From a checkpoint of a small mixture-of-experts model trained on Wikipedia: a variant of Muon for the experts, 4760 steps.
Below are experts of layer 3 (counted from 0) of a mixture-of-experts language model. Rows are named router (the router's row for the expert) and show model dimensions 0-159. Each number is 128 + 32 x the weight over its row's rms, rounded and kept within 0 to 255.
After each expert's rows: a language model's description of what the expert responds to. This comes from a sample of Wikipedia text that the model never trained on.

# expert 6
router [145 145 109 157  65 103 136 154 130  86 156 171 174 147 137  86 186 104 118 132 120 124 158 127 144  85  79 171 176 164 107 100 157  76 110 132 104 152 103 156 187 119  91 145 179  87 155 163 120 120 180 102 146 100 159 120 155 145  88 165 135 111 142 196  79 158 100 107  96 143 109 168 232  96 100  70 133 109  94 138 108 149 152 127 140 138 141 156 150 166 178 120 169  73 117 180 107 119 188 164 108 116 160 111 104 178 123 162 149 144 159 157 159 135  99 156 160 143 153 150  90  99 100  96 176 162 141 172 108 142 161 139 135 155 117 127 115 149 116 100 179 154 148 209 127  97 165 168 104 107 172 163 163  93 105  91 162 112  86 106]
It responds to: Opening parentheses before conversions or codes, such as (3.1 km), and first pieces of words like sing, o(steosarcoma), with(drew).

# expert 55
router [149 135 103 164 107 104  89 170 130  99 143 143 144 138 127 127 152 114  96 179 160 142 126 103 104 129  92 148  58 162 111  58 181 122  93 157  88 167  98 161 146  96 113 136 151  91 155 166 109  82 184  72 122 108 166 129 151 133 128 167 159 112 131 170 131 135  97  89 120 153 109 113 191  92  72 109 188  93 140 155 118 129 145 108 161 151 158 165 151  36 107 102 157 103  90 163 109 127 119 147  87  82 134  93  86 149  92 155 151 109 150 189 152 139  94 138 133 144 148 152  77 111 122 121 157 140 132 153 115 161 128 144  41 119 167  80  63 152 120 130 170 170 184 144 110  95 166 138 127 108 148 156 174 114  88 146 131  95 224 141]
It responds to: Sentence-final periods, the and and, and name or word pieces like ource in Source, ủ in Vietnamese names, istry.

# expert 44
router [141 137  94 147  83 111 254 153 142 105 140 157 136 133 113  74 164 105 118 176 166 161 133  83  85 122 115 160 243 153 100 119 138 102 115 146  85 160  95 153 152  66 100 148 169 115 132 144 119 113 160 181 161  85 142 106 145 168 131 145 142 145 138 137 108 154 114  90 104 121 123 158  98  91 139 129 127 116  96 167 103 156 141  79 127 145 162 170 151 212 153  96 134 110  93 149  92  82 151 158  98 101 156 149 131 154 124 145 142  81 133 155 140 167 114 145 128 162 139 190 105  94 100 109 141 146  61 138  89 145 151 140 184 140 102  88 126 131 111  93 151 142 146 150  89  62 177 156 137 117 169 146 152 104 115 123 192 105 194 112]
It responds to: Line breaks in lists and capitalized M-initial or name pieces like M, Med, Mad, Sat, plus Chinese/Japanese characters and math markup.

# expert 20
router [135 144  81 151 111  94  52 151 145  95 149 153 153 163 126  84 141 106  98 172 163 137 157 123  67  89 121 151 101 161 105 115 160 151 111 143  82 157 101 145 183  93 123 147 142 109 134 144  77 100 159 159 145  90 126  92 142 170  93 149 159 100 152 151  69 178  93  94  99 145  94 153  55 120  95 113 149  96  95 161 108 158 169 105 154 173 169 177 155 233 150  98 147 121 108 123  92 100 157 154  96  88 133 111 120 145  89 135 152 120 152 167 142 144 109 176 131 159 151 143  98 137  91 111 155 140 101 151 114 147 124 171 135 144 156 107 107 163  60  75 120 111 135 141 101 118 132 153 130 110 176 158 168  79  96  22 146  63 138 105]
It responds to: Place and direction words after the or United, such as States, South, World, superscript markup ^{ in km² areas, and year-range dashes.

# expert 49
router [184 154  98 172  95 116 125 166 139  90 195 178 159 170  80 137 159 106  75 165 136 142 152  90 100 119 137 157 140 155  86  81 159 104 116 122  84 140 134 152 152 160 105 172 141 121 187 153  96 138 159 134 164 125 160 104 150 140 110 135 105 101 142 142 100 147 105 128 111 153 134 162 137 121 120 103 159 102  86 195 113 156 134  92 164 147 151 160 134 236 155 102 162  75 135 151 113  96 145 147 100 112 182  87  83 176 100 128 119  88 144 119 110 149 121 161 152 133 127 162 110  88 128 140 175 152  90 138 141 142 183 130 106 158 156 102  88 166 111 106 139 135 154 145  82  68 130 154 166  85 134 148 147 115 122  48 148  81  23  67]
It responds to: Digits in tables and election results, and word stems like chron-ology, Pro-clamation, prot-ection, program in prose.

# expert 43
router [136 161 109 144  93  94 242 157 130 105 138 147 153 159  81 112 152 111 113 116 132 140 160 127 129 124 114 136 193 154  92 104 142 115  63 116 130 157 113 150 153 126 114 132 130 102 170 141  95 131 145 145 174 117 167 120 136 171 120 137 153 119 144 156  88 147 116  93 106 167  95 170 146  97 117  86 134 120 116 163 119 132 161 109 138 153 141 157 156 191 166 132 182  99 101 129 101 127 127 155 132 111 144 106  75 141 105 137 134 113 121 136 162 140  94 164 171 154 147 170 111  92 118 114 175 157  87 163  80 172 152 129 255 146 167 106 114 121  87 104 141 124 126 129 110  96 149 158 135 118 161 148 126  99 103 188 135  78 252 108]
It responds to: Line breaks ending list items, headings and table rows, plus final name pieces like ent in Laurent, on in Lyndon.

# expert 16
router [151 146  91 167  96 107 162 154 147  81 189 154 149 174  90 124 166 112 134 177 146 138 169 113 120  89 110 143 133 161 120 114 176 100 123 143  87 172  88 128 142  90 101 183 147  76 131 155 104 128 144 152 151 105 149 113 136 157 101 109 138 112 144 135  98 191 119 101  92 171  86 169 106  83 114  92 142 107  90 137 105 128 148 130 160 156 144 134 160 215 143 107 159  93  94 142 107  82 140 125 130 100 139  84  76 184 114 177 136 119 154 167 150 157  99 157 180 117 111 181  82 123 110 100 151 174 109 152 100 176 155 174  15 164 129 105 130 163 105 111 176 172 140 156 113  91 139 117 141 121 155 165 187  94  92 191 172 114 147  89]
It responds to: Opening brackets, the, and mid-name pieces like ch and Col in names and headers, such as Vecchio, Colombia, Colour, Kolb.

# expert 52
router [113 121 105 173 111  88 124 152 174 126 157 152 164 168 106 116 128 120  86 138 140 146 165  86 116  84 114 161 151 140  69  79 114 120 116 179 101 161  96 136 166  75 108 150 136 118 123 163 100  96 162 120 166 142 157 113 142 156 120 149 133  80 134 163 111 155  98  82  79 153 112 140 175 123 101 102 155 118 127 131 103 180 206 100 164 169 143 149 155 122 123 109 171 117 119 170 120 101 158 149  89 107 147  79 107 138  98 161 138  98 161 164 170 144 111 145 183 156 156 137 109 103  74  88 144 153 111 147  98 152 162 170   0 153 154  85 113 146 119 101 152 147 168 138  84 100 175 141 152 123 122 128 146 137 113 231 149 106  86 111]
It responds to: Closing pieces of words after a stem, such as traps, Corps, preach, helps, plus the after prepositions and names ending in man or son.

# expert 58
router [136 146 112 163  79 111 130 177 156  83 162 175 140 111 121 110 171 116  99 149 161 178 143  89  71 111  98 152 178 140  85 105 158 119 109 162 110 131 140 153 147 115 106 170 154 124 186 165 133 123 159 161 162  85 139 105 148 142  90 164 150  84 143 136 145 127  81  56 126 152  92 160 168 104  89  98 114 105 123 150 123 174 183  94 136 133 174 133 137 133 134  91 153  94 100 169  82 111 164 153 117  83 134  98 109 164 113 150 179  85 129 153 155 126 102 161 128 149 186 156  97 122  79 104 129 164  92 185  75 165 153 189 151 162 171 123 102 176  87 123 140 130 185 176 100 120 144 205 154 113 125 194 140 107 104  68 154 121  66  98]
It responds to: Single capital letters like F, W, J, closing brackets after numbers or years, and in before places, plus the Med-als infobox field.

# expert 12
router [183 149 107 134  96 119 200 112 150 122 129 135 177 167 115 106 149  94 108 141 152 143 128 103  93 120  96 144  81 153 113 112 171 133 103 148 112 146 103 148 108 111 117 169 165 103 161 140 118  65 169 131 155  96 202 111 118 182 110 170 165 129 157 167 112 140 123  96 103 185  96 149  89  99  66  93 180 117  83 131 104 180 166 117 156 140 144 134 166 210 185  98 162 123 131 135 104  81 165 148 109 105 185  70 101 172 117 147 138 112 136 201 125 146 115 137 154 130 174 155  94 104 101 113 140 157 141 188 115 178 176 164 198 138 136  90 110 160 111 100 138 146 174 154 120 104 131 144 143 116 189 183 148 120  90  81 139 125 175  81]
It responds to: Pipe separators in tables and middle pieces of personal names like C(lement), Joh(ann)es, plus sentence-start The and He.

# expert 5
router [151 152 108 138 123  98 255 185 149 131 183 126 170 177 123 120 157 108 110 121 153 143 164  96  78  95 102 113 164 169 119  80 132 127 122 153 110 151 107 175 130 112  95 132 155 100 124 140 111 114 143 158 128  83 157 100 155 153 131 123 160  88 163 140 110 162 122 111 100 142 104 145 113 110 127  95 167 110 117 160  88 154 150 114 168 162 151 149 144 114 149 119 143  98 115 130 111 102 159 139  98 104 145 119 149 151 112 139 158 101 138 157 149 122  90 164 166 167 167 128 134  93  98 119 121 168  88 162  83 151 185 159  54 153 170  80 109 146 127 109 143 147 161 137  96  86 155 148  99  77 136 133 142 102  95 188 164 145 167  81]
It responds to: First pieces of words after a space, often single letters or short stems, like soc(cer), j(ob), f(armhouse), particip(ated), p, b, V.

# expert 54
router [140 177 104  96  79 101 152 163 178 154 149 151 132 152 107 144 160 115  93 166 170 143 159 115  82  72 116 151 148 174  85 102 163  64  72 133 115 163  91 167 163  90 111 185  93 108 184 163  66  92 143  99 140 144 154  91 118 186  85 155 151 109 189 127 107 109  81 128 116 146 136 139  52 115 115 107 141 112 107 151 104 148 189 113 156 160 144 119 187 183 143 106 121  90 113 153 116 109 190 152 100  91 162 102 123 126  77 122 142  99 149 165 164 165 110 168 198 171 142 142  90  89 100 106 137 141 130 155  87 160 148 119  81 139 155  95  86 152 117 122 166 168 147 166 106 155 139 152 147 120 174 168 158 103  80 162 136 114 125  90]
It responds to: Middle piece of Stuttgart, plural or verb s, ing endings, for, and colons in durations like 3:25.

# expert 19
router [164 188  80 131 134  89 210 124 142  74 196 105 164 122 127  94 183 102 125 180 165 168 163  83 125 136  95 160  95 144 117 102 167  93  92 156 119 156 102 182 114 105  99 134 136 108 147 134 123 113 152  98 173 114 118  98 160 145  95 150 113 113 150 158 101 179 112 117 121 131  79 148 214 100 125  94 134 121 107 149 102 130 152  70 155 140 180 128 168 217 149  88 170 106 117 165 101 141 154 150 108  61 162 120 103 179  67 144 129  89 175 138 172 141  75 166 148 150 173 152 124 124  94 112 131 149  82 187  98 157 137 152 115 150 154  99 113 124 110 129 168 146 161 148  88 114 180 144 141 106 170 112 140 111 107  72 158  89 121 113]
It responds to: Closing parentheses and braces in lists and tables, Kingdom after United, passive by after verbs, and cell-final names.

# expert 3
router [148 175 121  90 117  72  60 142 156  76 167 137 181 144  80 159 132 133 109 138 140 144 150 124  76 116  79 131 126 146 101  79 149 113 111 134  91 159 118 160 166 116  96 139 162  91 127 123  78  81 139 132 171  82 122 140 124 160 125 136 120 106 119 157 107 137 121 102  91 173  70 123 247 124 116 154 163 106  85 167 102 155 145 125 148 169 159 194 143  59 150 109 159 112  82 163 107 117 152 162  80 126 161 130 111 165 102 176 109  96 154 160 145 165 100 142 168 164 158 168 131  87 114 108 145 139 128 144  89 175 142 141 121 164 143 104  76 159  68 108 142 139 162 184 112 111 152 143 165  97 169 153 176  87  93 119 147  91 102  60]
It responds to: Word-internal pieces in foreign or transliterated names (Ibn al-Saffār, Port-Bouët, Ḩoseynābād) and semicolons in score lists, plus prepositions like to, during, before.

# expert 22
router [178 154 114 124 115  89  82 166 176 113 165 156 134 151  84 123 144 102 102 174 173 171 156  88 111 100 110 149 255 154 111 105 129 111 100 153 105 147  86 125 140 139  92 160 145  86 155 134 117 104 144 131 113 114 149 105 148 163 137 158 164 111 149 167 126 126  90  99 151 180 103 165  59  94 127 125 171 107  82 147 102 168 182  86 171 153 149 127 173 122 201  87 126 114  99 165  82 118 161 148 106  93 135  91 112 187  91 140 155 108 138 150 110 165 117 170 181 156 146 106  95  95 114 122 169 136  95 139  85 130 149 151 180 164 164 101 120 172  99  76 129 155 131 159  82 112 142 137 170  99 141 158 149  83 100  70 167 104 145 111]
It responds to: The words to and of, table pipes and digits in times or money, and the suffix in titled, such as 5:23, $3,475, UTC+4.

# expert 40
router [195 149 122 144 115 115  84 179 133  98 157 146 136 158 113 122 126  96  79 161 164 136 154  98  80  89 130 176 147 128 120 116 132 101  86 158  81 150  89 161 173 122  69 154 130  90 158 163  97 113 165 127 150 106 150  76 168 120  89 125 158 110 153 161  84 139 126 127 118 172  74 148 125  95 104 115 139 108  79 164 111 161 163  95 154 147 176 125 156 221 162 114 137  53 101 182 122  75 149 193  96 118 136 114  95 156  99 169 143 111 180 171 144 171  68 121 126 130 146 154 102  82 122 101 143 179  92 149 113 127 148 138 110 175 150  77  80 128 109 119 195 153 145 154 128 116 152 141 185 112 138 176 130 100  81  93 158 112  79  93]
It responds to: Table pipe separators in number-filled rows, plus pronouns it and they and plural word endings, such as Headquarters, races, titles.

# expert 10
router [151 148 100 135 101 110 194 173 162  92 145 146 172 158 124 132 159 120  79 139 145 153 136 117 126  80  93 146 128 146 104 102 171  82 100 147  98 168 102 126 138 104 125 138 133  71 146 136  96  66 170  91 134 101 165  98 137 174  93 164 167  85 151 169  96 162 107 139 116 131 116 113 112 107 112  85 135 141  97 112 104 133 132  71 139 171 133 141 159 246 123  97 138  94 131 134  90 121 152 124 114 104 145 115  96 104 103 170 144  86 123 151 147 165  85 165 162 156 182 170 111 102 116 108 131 125  67 148  86 183 186 170  88 150 113  89 135 173 114 110 165 145 161 177 114  76 148 141 137  77 206 164 166  99  92 164 169 127 193 150]
It responds to: Table pipe separators and sentence-final periods or quote-periods, plus capitalized name starts in infobox lists, such as Canton: Saint-Gaudens, Anthony J., Maryland.

# expert 31
router [147 130  88 168  98 136 215 178 147 120 138 159 144 108  95  87 152  90  88 150 145 136 168 127 140 109  93 135 222 143 118 126 156 129 105 153  96 153 163 161 134  99  87 125 171 104 174 159  98 109 143 113 177  90 149  82 168 138 109 124 160 104 140 136 103 166 112 114  97 169 112 157 143 103 126  99 137 107  82 166  98 175 112 103 168 141 149 160 144 126 136  91 185 122 133 187 112  81 179 174 116 138 157  99 117 144  98 141 159 104 176 140 153 172 112 152 165 147 146 149  99 120  89 112 159 134 119 179 117 157 157 143   0 168 144 110 109 128 148  80 160 160 186 140 110 107 148 165 154  97 138 159 171 100 102 133 142  91  75 141]
It responds to: Commas in prose and tables, plus final or inner pieces of foreign or personal names, such as i in Izanagi, Xanthi.

# expert 7
router [152 118 111 151  99  99 133 149 149 107 159 119 126 152  99 104 170 108 107 131 149 156 156 107 128  89  56 165 192 152 104  99 155 104  97 128 145 163 103 142 156 112 115 150 142  88 120 169  98 116 144 138 186 121 156 122 138 123  88 163 129 134 144 133 123 149 131 101 114 169  84 156 149 122 121 119 169  92  91 145 110 158 158  71 135 142 141 137 187  77 138 112 144  83  94 142 108  68 150 152  81  83 139 126  93 153 109 160 148 110 165 128 131 170 125 151 160 172 170 171 112 109 130 124 177 153 107 185  85 145 165 149   0 140 165  91  90 137 105  84 153 117 173 161 133 114 192 155 156  84 124 137 119  63 107 172 162 116  22 104]
It responds to: Commas after dates or clauses, table-cell numbers, and inner word pieces such as ry in dry or encrypted, mon in pulmonary.

# expert 50
router [148 172  93 130 109 120 179 152 193 105 153 151 152 162 108 112 143  73  61 151 175 165 155  92  90  81 106 167 110 128 108 113 173 112 104 155  96 146  95 161 135 138 111 145 123  96 156 159 105 111 117  46 138 122 137  55 160 118 124 121 142 103 127 162 121 161 117 109  79 184 110 170 120 106 109 102 139 105 102 171 112 149 131  81 139 145 163 127 151 255 171  81 144  91  90 136  88 103 138 159 104 109 117 101  90 131  85 151 169 118 129 155 148 146  95 146 131 142 115 161  87 116  96 102 119 154 110 147 100 165 127 153 117 152 175  80  92 132 136  89 151 188 138 192  88 102 161 157 155 109 140 156 145  94 117 159 145  96 163  92]
It responds to: Word-final suffixes on nouns, especially plural s, ks in weeks, ers, ations, ing, and common nouns like team, time, members.

# expert 18
router [158 180 119 144  92 127  84 148 155  99 151 134 176 142 127  92 129 106 103 146 145 177 146  95  85  86  99 135  46 151 124 124 185  94  97 153  85 150  91 156 124  92 121 143 161 124 141 112 108 118 134 130 190  40 171  67 169 143  95 204 177 100 137 175  74 143 101 122 110 152 110 140  46 120 120 110 150  82 117 138 141 151 176 113 154 155 161 175 136 212 125 124 163 116 129 156 110  72 143 159  93 110 154 110  85 150 109 150 143  70 153 167 115 125 106 126 146 161 114 141 113 118 141 124 153 168  87 153  87 146 165 180 119 168 184 118  75 136 103  99 178 125 137 161  87  99 153 157 125 100 137 153 150 133 128  69 161  93 129  95]
It responds to: Line breaks around section headings, the conjunction and, and word-initial pieces like test, comm, histor, incre, in prose.

# expert 11
router [183 162 113 139 105  97 171 156 145  75 145 146 144 127 105 103 172  85 113 160 155 158 118 126 125 100 116 155 161 156  84 103 131 109 117 144  92 160  98 133 159  90  94 158 158 102 139 142 108  74 158 146 157  96 154  76 181 158  98 139 151 113 170 153 107 168  89  69 123 170  83 146  92 163  78  81 133  76  82 176 114 131 133  91 143 157 168 161 172 108 153  63 139 107 104 127 103 151 166 157 102 133 141  90  89  92  94 135 151 134 138 136 127 152  94 157 139 165 147 160 121 108  74 125 139 142 115 136 136 158 117 170  75 134 195 118  98 179  70 130 149 166 159 164 118 135 158 151 163 109 159 159 159 135 103   0 153  89 104  76]
It responds to: Single capital letters in codes and names (A, C, D), plus "due" in "due to" and the -ate of undergraduate.

# expert 45
router [180 171  59 155 124  83  62 129 162 103 151 149 153 156 105  94 135  91 110 150 173 163 154  87 121  93 119 166 157 158 107 103 158 104 125 140  81 131 128 132 109  96 115 144 175 102 134 151 131 117 136 161 142  74 184 109 149 155 105 150 153 119 149 150 103 138 112  92  99 127 124 129 128  74 140 134 124 119 123 183 107 142 148 114 138 136 127 128 141 213 166 110 173  97 106 122 109 101 112 175 115  81 150  99  76 153 124 173 173 109 169 134 167 121  99 135 154 171 164 183  92  81  92  72 145 152  71 145  94 148 152 154  14 156 162 105 107 142 111 100 161 146 185 154 120  90 127 169 132 111 140 171 177 105 115 204 156  91  69 106]
It responds to: The word the after of, in, to, on, and word-initial cl or tr pieces, such as re-claimed, IX-cloud, in classe.

# expert 0
router [146 190 115 115  75 121 112 123 119 124 129 135 149 150 139  89 150 131 118 163 145 149 146  84  74 118 136 161 136 144  91 132 187 110  91 160 110 173  55 158 148 115  99 177 151  97 161 146 107 120 130 150 189  73 158  88 166 157  95 163 159  94 145 171  84 194  98  64  99 165 124 168  75  82 117  92 134 104  91 136  93 155 151  62 174 134 147 152 148 158 145  93 171  79  90 169  92 125 149 145 107  89 157  99  98 162 109 147 134 125 168 139 173 148 123 176 139 133 141 140  95 114  89 116 139 141 117 173  99 133 180 128  41 161 134 103  92 137 113 105 120 153 114 137 101  90 150 174 136 110 160 170 131 120  66  67 189 120  79 125]
It responds to: Colons after infobox field names like Time zone, list-item dashes, possessive 's, and auxiliaries such as has, had, have.

# expert 1
router [158 170  93 177 111 118 165 145 168  83 163 165 149 168  93 134 159 119  94 137 186 148 154 116 115  89 115 149 175 158 118  96 178 121  73 133  98 160 126 170 151  98 112 145 169 100 128 151  93  98 138  96 171 108  98  96 123 155 104 178 148  94 154 133 127 169  86 100  88 148  83 146 189 130 115  93 191 125 110 153  70 152 172 143 147 158 165 146 174  48 147 108 175  82  91 175 123 108 136 158 115 102 160 110 122 156  71 149 185  99 161 109 186 142 106 143 162 136 150 156  46  99 105 123 134 149  50 135 110 150 143 170 107 162 153  80 126 188 125 110 128 135 159 143  73 115 153 147 168  95 158 153 146 130 135 133 172 130 162 103]
It responds to: Table pipes at line starts, list dashes before taxonomy fields, and inner word pieces like ox in genotoxic, arri in miscarriage.

# expert 14
router [182 113 145 145  99 104 137 142 155  78 166 167 151 139  86 120 127  87  96 159 159 151 142  87 115  91 120 124  36 127 113 101 148 109 112 140  91 150 118 157 138  95 113 161 160 100 137 161 133  95 140 102 115 139 139 115 181 133 100 160 122 101 136 154  78 147  65  96 107 138  93 151 201 147  91 114 160  85 114 152  84 154 139  83 147 146 146 164 162 162 145  87 147 149  96 186 108  76 163 160 129 112 156 100  97 162  97 179 168 112 164 177 174 153  76 149 140 114 141 140 120 100  87  78 181 173  78 161 116 155 173 156 176 160 172 129 116 160 122 118 151 147 135 167 139 100 183 180 147  67 166 161 174 104 118  61 144  70 100 141]
It responds to: Verbs and pronouns starting a predicate like was, is, were, he, who, plus mid-word fragments such as ay in Biscayne, red in credits.

# expert 51
router [167 160 124 141 125  94 216 166 145 102 145 164 177 144 111 111 141 116 131 138 143 130 154 112 118 143 116 209 216 175 120 118 150  97  99 150  94 133  96 154 141 116  85 149 147 100 138 179 118 108 172 137 148  85 155  73 148 151  87 151 176 127 158 158 107 138  99  81 121 129  98 171 190 124 111  94 146  88  72 176  92 116 171 118 143 141 138 166 129 107 142 118 183 112 104 157 129 123 122 154 120 112 137  88 115 166 109 169 174 116 147 171 136 143 109 158 131 155 152 141 106  70 126  92 157 148  87 153 111 139 159 154   2 136 160 118  90 145  99  98 144 151 133 170  98  89 185 160 130  97 153 172 165  71 105 183 170 119 137 100]
It responds to: Periods closing sentences, often before a paragraph break, plus pronouns he, she, they, not, and name piece Mor (Morrow, Moran).

# expert 53
router [131 158 109 143 101 103 100 153 156 103 155 122 159 158  95  86 131  89  65 163 166 142 143 111 139 102  83 125  95 184 114 139 166 102  95 129 113 164 140 148 127 114 103 124 159 132 146 173 105 106 154 146 158  91 141 124 187 155 111 161 167 130 165 145  82 176  94 107 113 147 134 160 143  91  92 105 189  97 119 153  96 182 145 121 143 179 166 142 131 168 175  86 159 104 109 171 107  78 166 130  84  58 141  94 106 132 131 167 140  58 160 130 149 162  56 148 169 177 164 152 108 110  83 100 158 138  73 168 112 123 145 141  57 127 152 103  92 156 103  94 167 162 163 128  89 117 192 134 179 101 170 147 138 101  82  84 158 148 188 110]
It responds to: Function words like and, the, with, from and by, especially "from" in election results ("Labour gain from Unionist"), plus a mid-word w.

# expert 15
router [152 160  96 141  94 111 220 168 133 110 144 156 139 124 125  79 164 106 113 140 140 141 143  83  98 104 153 135 120 161 118  94 168 107  99 203 110 130 118 150 158  89  88 163 143 108 158 125  74 111 156 165 177  96 137  91 125 158  73 156 148  90 171 163  81 177 124 101 107 160 126 163 116  39  79 115 159 115 120 158  95 157 160 113 173 201 128 171 138 138 142 108 138 114  83 131  98  77 164 158 111 115 146 104  95 109 125 156 143  72 121 162 167 143  74 121 121 136 170 151  95  72 128 148 148 170 137 177 101 131 133  98 192 158 168 107 108 128  96  66 116 154 172 185  92 103 120 152 184  95 159 142 144 139 134 178 152 114 175 120]
It responds to: Line breaks ending list and table rows, plus word continuations after a first piece, such as Hon-ours, Visc-ount, econ-omic, Canadi-ens.

# expert 24
router [138 167  78 162 119 112 167 130 149 101 168 144 157 149 122 101 134 102  83 165 123 148 177 111 101  98  87 153 136 130 119  92 163  99 110 141  92 161  83 129 161 121 121 155 188 111 190 169  81  99 149  90 107 122 147 148 145 161  79 146 149 123 160 166 133 165 106 132 108 142 118 162 115 103 114  91 143 115 124 143  98 167 124  86 132 156 203 177 162 209 187  93 152 116  81 141 104  92 150 172 107  89 153  79 112 173  64 164 170 126 139 137 184 155  98 197 177 172 146 174  95 116 100 108 128 142 109 147 103 192 153 145  92 118 160 111  85 177 127 118 169 151 147 134  98  93 153 170 144  97 144 143 124  89  84 113 189 113  88  72]
It responds to: Commas, small numbers like 2, 3, 4, and inner word pieces such as Jub(ile)e, J(ill), often in tables.

# expert 63
router [136 174 107 170  99 104 165 133 158 107 141 145 149 158  71 131 149  82 102 139 150 172 152 135  85 137  99 154 132 169 131  96 165 125 101 153 107 157  90 177 161 118  86 166 154  94 129 124  96  75 179 103 152  94 167 116 177 147 103 129 157 102 173 160 144 132 127 131  75 170  94 143 168 121 107 123 140  96  92 151 101 150 158 106 162 132 123 130 138 210 128 105 206 123 103 145  88 131 161 152  99 109 174 114 133 163 115 146 156 101 159 174 195 129 110 127 151 170 146 183  92  95 113 120 165 139 134 155 153 175 126 152  10 174 148 143 105 166 128  84 173 138 157 175 105 121 148 131 176  98 134 138 123  96  60  44 135 118 119 106]
It responds to: Suffix -ation completing words such as delegation and mutilation, auxiliaries have, will, has, pronoun I, and slashes in table headers.

# expert 62
router [137 167 100 195 109  88 230 157 156  83 151 163 138 128  89  98 153  95  88 143 156 137 162 108 129  97 115 163 123 136 113  94 147 111  96 185 124 132  93 148 110 112 121 148 171  98 184 126  97  97 153 127 155  93 140 112 136 169  98 161 143  89 138 168  98 150 114  96 104 161  95 147 214 104  95 111 172 118 114 170 115 153 128 104 161 154 157 152 139  33 165  93 153  79  76 146  97 115 163 126  94 110 151  97  89 151  97 185 136 116 118 145 112 128 104 173 187 178 151 184 116 125  81 107 162 178 119 141  91 152 156 154 162 139 122 121  75 170 109 114 148 175 154 162 121 109 161 136 135 102 159 165 148  97 104 211 153 123 119 120]
It responds to: The preposition in and other short words like for, as, there, months, plus interior word pieces such as or in sorority, et in yet.

# expert 13
router [136 162 133 162 101  85  75 156 210  93 131 110 156 145  82  94 140  88 127 143 173 176 171 129  92 140 114 155  49 174 109 100 151  74 133 154  86 130 103 172 151 114 105 170 157 125 150 142 106  85 166 148 169 113 147  86 162 125 114 179 145 123 179 147  97 163  78  91 111 156 125 133 201  80  85  98 165  84 105 160  84 173 150 133 141 145 172 134 157 121 145 109 174  80  95 171  81  95 136 134 109 104 138 125 108 130 131 145 147  98 150 167 177 132 136 159 156 148 156 144  89 128  99 136 164 175  90 148 112 180 110 166 105 149 146  93  75 177 111  83 147 187 168 153 110  95 173 186 150 121 168 156 139  99 130 145 156 105 102 118]
It responds to: Sentence-start pronouns he and she, the verb was, and mid-word continuations like ate in amateur, cer in incarcerated, ic in Connecticut.

# expert 47
router [163 163 119 112  94  78  16 148 160 129 167 164 159 150 136  88 146 114 122 164 157 136 144  77 119 121  74 127 131 161 129 120 165 102  77 136  89 157 138 147 162  98  76 166 130  88 139 148 104 105 145 201 185  90 124  98 147 174  76 137 125 124 164 137 138 168 112 113 115 172 101 149  98  76  83 140 148 126 102 154  56 151 155  93 156 151 147 148 152 149 151 114 106 116  97 168  82 122 156 196  86 108 153 129 105 170 128 154 133 102 144 174 156 155 106 142 159 152 138 159 123  91 104  88 167 151 120 140 110 167 157 178 178 149 159 116  95 160  99  85 129 162 158 157 103  99 120 131 165 114 160 145 145  98  97  30 147  99  75  95]
It responds to: Truncated verb stems such as belie(ve), sim(ulator), particip, chang, caus, plus single digits and dashes in dates and scores.

# expert 2
router [185 151 117 111 101 116 188 179 113 101 143 143 151 144 108 118 141 131 126 144 137 159 127 113 136  65  92 147 117 147  93 108 180 100 107 136 119 170 136 136 154 109  85 140 143 120 147 151  50 110 166  87 148 107 163 110 144 168 105 147 144  97 144 150 101 168  71  75 111 175 115 139  14  96  61 101 141 102 119 155 131 140 161 126 169 178 157 178 171 252 131 111 194 107  77 157  86 103 125 129 106  87 141 115  83 153 112 134 167 133 139 127 153 159  81 149 154 157 149 138 107  91 124 115 183 143  86 135  99 160 174 108 145 153 160 101  98 129 112 112 141 137 150 180 103  83 138 147 146 123 140 151 149  92 117 190 145  89 139 102]
It responds to: Numbers inside table cells and track times, semicolons and pipes, plus word-initial pieces like comp in Compilation, Companies, composer.

# expert 42
router [147 181 105 164 101 102  34 146 135  90 132 168 162 159  69 103 168 111  94 145 150 149 181 115 100 120 109 159 163 162 105 120 147  99 100 163  88 148  90 123 144 130 105 145 114 104 126 135 103 104 145 116 190  97 156  97 136 155  96 134 158  96 134 114 100 164 116 115 115 146  94 148 231 114  76 103 169  74 106 131 124 192 146 110 157 175 161 146 134 239 148 105 149 153 137 153 103 112 151 136  99 104 149  82 103 158  95 172 115  99 148 146 133 137  76 157 146 173 187 126 106 109 106 121 165 107 111 148 117 168 161 146  45 176 168 115 131 161  87 111 140 129 128 185 111 103 150 126 136  79 140 134 124 125  94  83 148  94  78  97]
It responds to: Prepositions and function words before a noun phrase, mainly in, also at, from, via, his, is.

# expert 59
router [160 167 105 159  74  92  36 166 157  77 138 139 167 115  97  84 136 121  78 162 150 144 132 107  81  80 117 154  23 142 104  84 153 129  75 144  86 144  98 118 155  86  91 158 132 116 157 145 127 113 126 119 164  78 146 115 180 116 118 169 145 138 151 170  99 134 128 120 118 156 120 154 159  95 102 117 157 128 103 152 122 151 137  91 170 151 128 169 146  55 148 103 135  94 109 147 116  96 146 140 104 102 163 110 106 150 114 180 184 136 156 133 142 154  97 139 120 146 158 162  81  73 106 100 133 147  80 169  87 135 134 178  89 150 185 113  99 152 115  92 128 142 167 130  95  81 122 154 153 104 160 157 180 116 112  17 157 113  97 118]
It responds to: Word pieces just after == in section headings (J-ud-o, A-wards), month names after "in", and infobox values such as Bu-ilt.

# expert 21
router [164 113  92 147 152  92 150 185 131 113 148 136 163 172 119 111 169 123 110 132 148 151 164  82 137 112 115 159 123 167  90  91 168  98 114 159 111 130 114 142 158 102 106 162 175 112 140 139 100 120 159 147 151  76 165 122 155 138 109 171 120 112 156 161  84 164  64  86  97 149  91 167 194 125 134 107 167 115 115 158 122 136 150 107 190 127 155 179 163 202 121 112 180  69 109 135  96  99 134 169  90  96 171  99 122 118 108 145 138  75 166 147 162 164 107 153 159 152 170 145 111 100  79  80 182 183 106 164 108 177 121 164  25 172 131 101  89 146  92  90 138 148 146 140 142 112 162 151 117 106 173 131 151 119  61 150 142 158  63 127]
It responds to: Indented line breaks, == heading markers, and opening parentheses before abbreviations, plus Kingdom after United, as in (SI, (MIP.

# expert 56
router [168 148  91 170  82 106 162 153 156 126 170 151 158 114 111  81 159 120 113 154 147 145 164 102 110 101  99 158 245 197  95 107 160  76  90 145 101 139 109 158 159 103  83 137 127 100 142 153  91 113 184  89 145 103 150  88 141 154  84 148 186 117 145 154  89 128  98  88  99 137  96 123 128 115  96  76 137 118 116 161 104 131 170 154 163 172 147 151 136 106 177 120 139 140 145 158  80  84 142 154 123 112 160 134 117 134  89 149 162 123 134 160 140 158 121 149 142 147 151 122  91  91 110 101 145 153  83 155 112 166 172 122   0 152 134 126 110 156 101 134 166 159 148 176  90 110 154 147 171 122 140 134 146  99 118 123 143 109 108 127]
It responds to: Function words introducing a phrase, chiefly as in such as and described as, also on, for, also, their, pipes and quotes.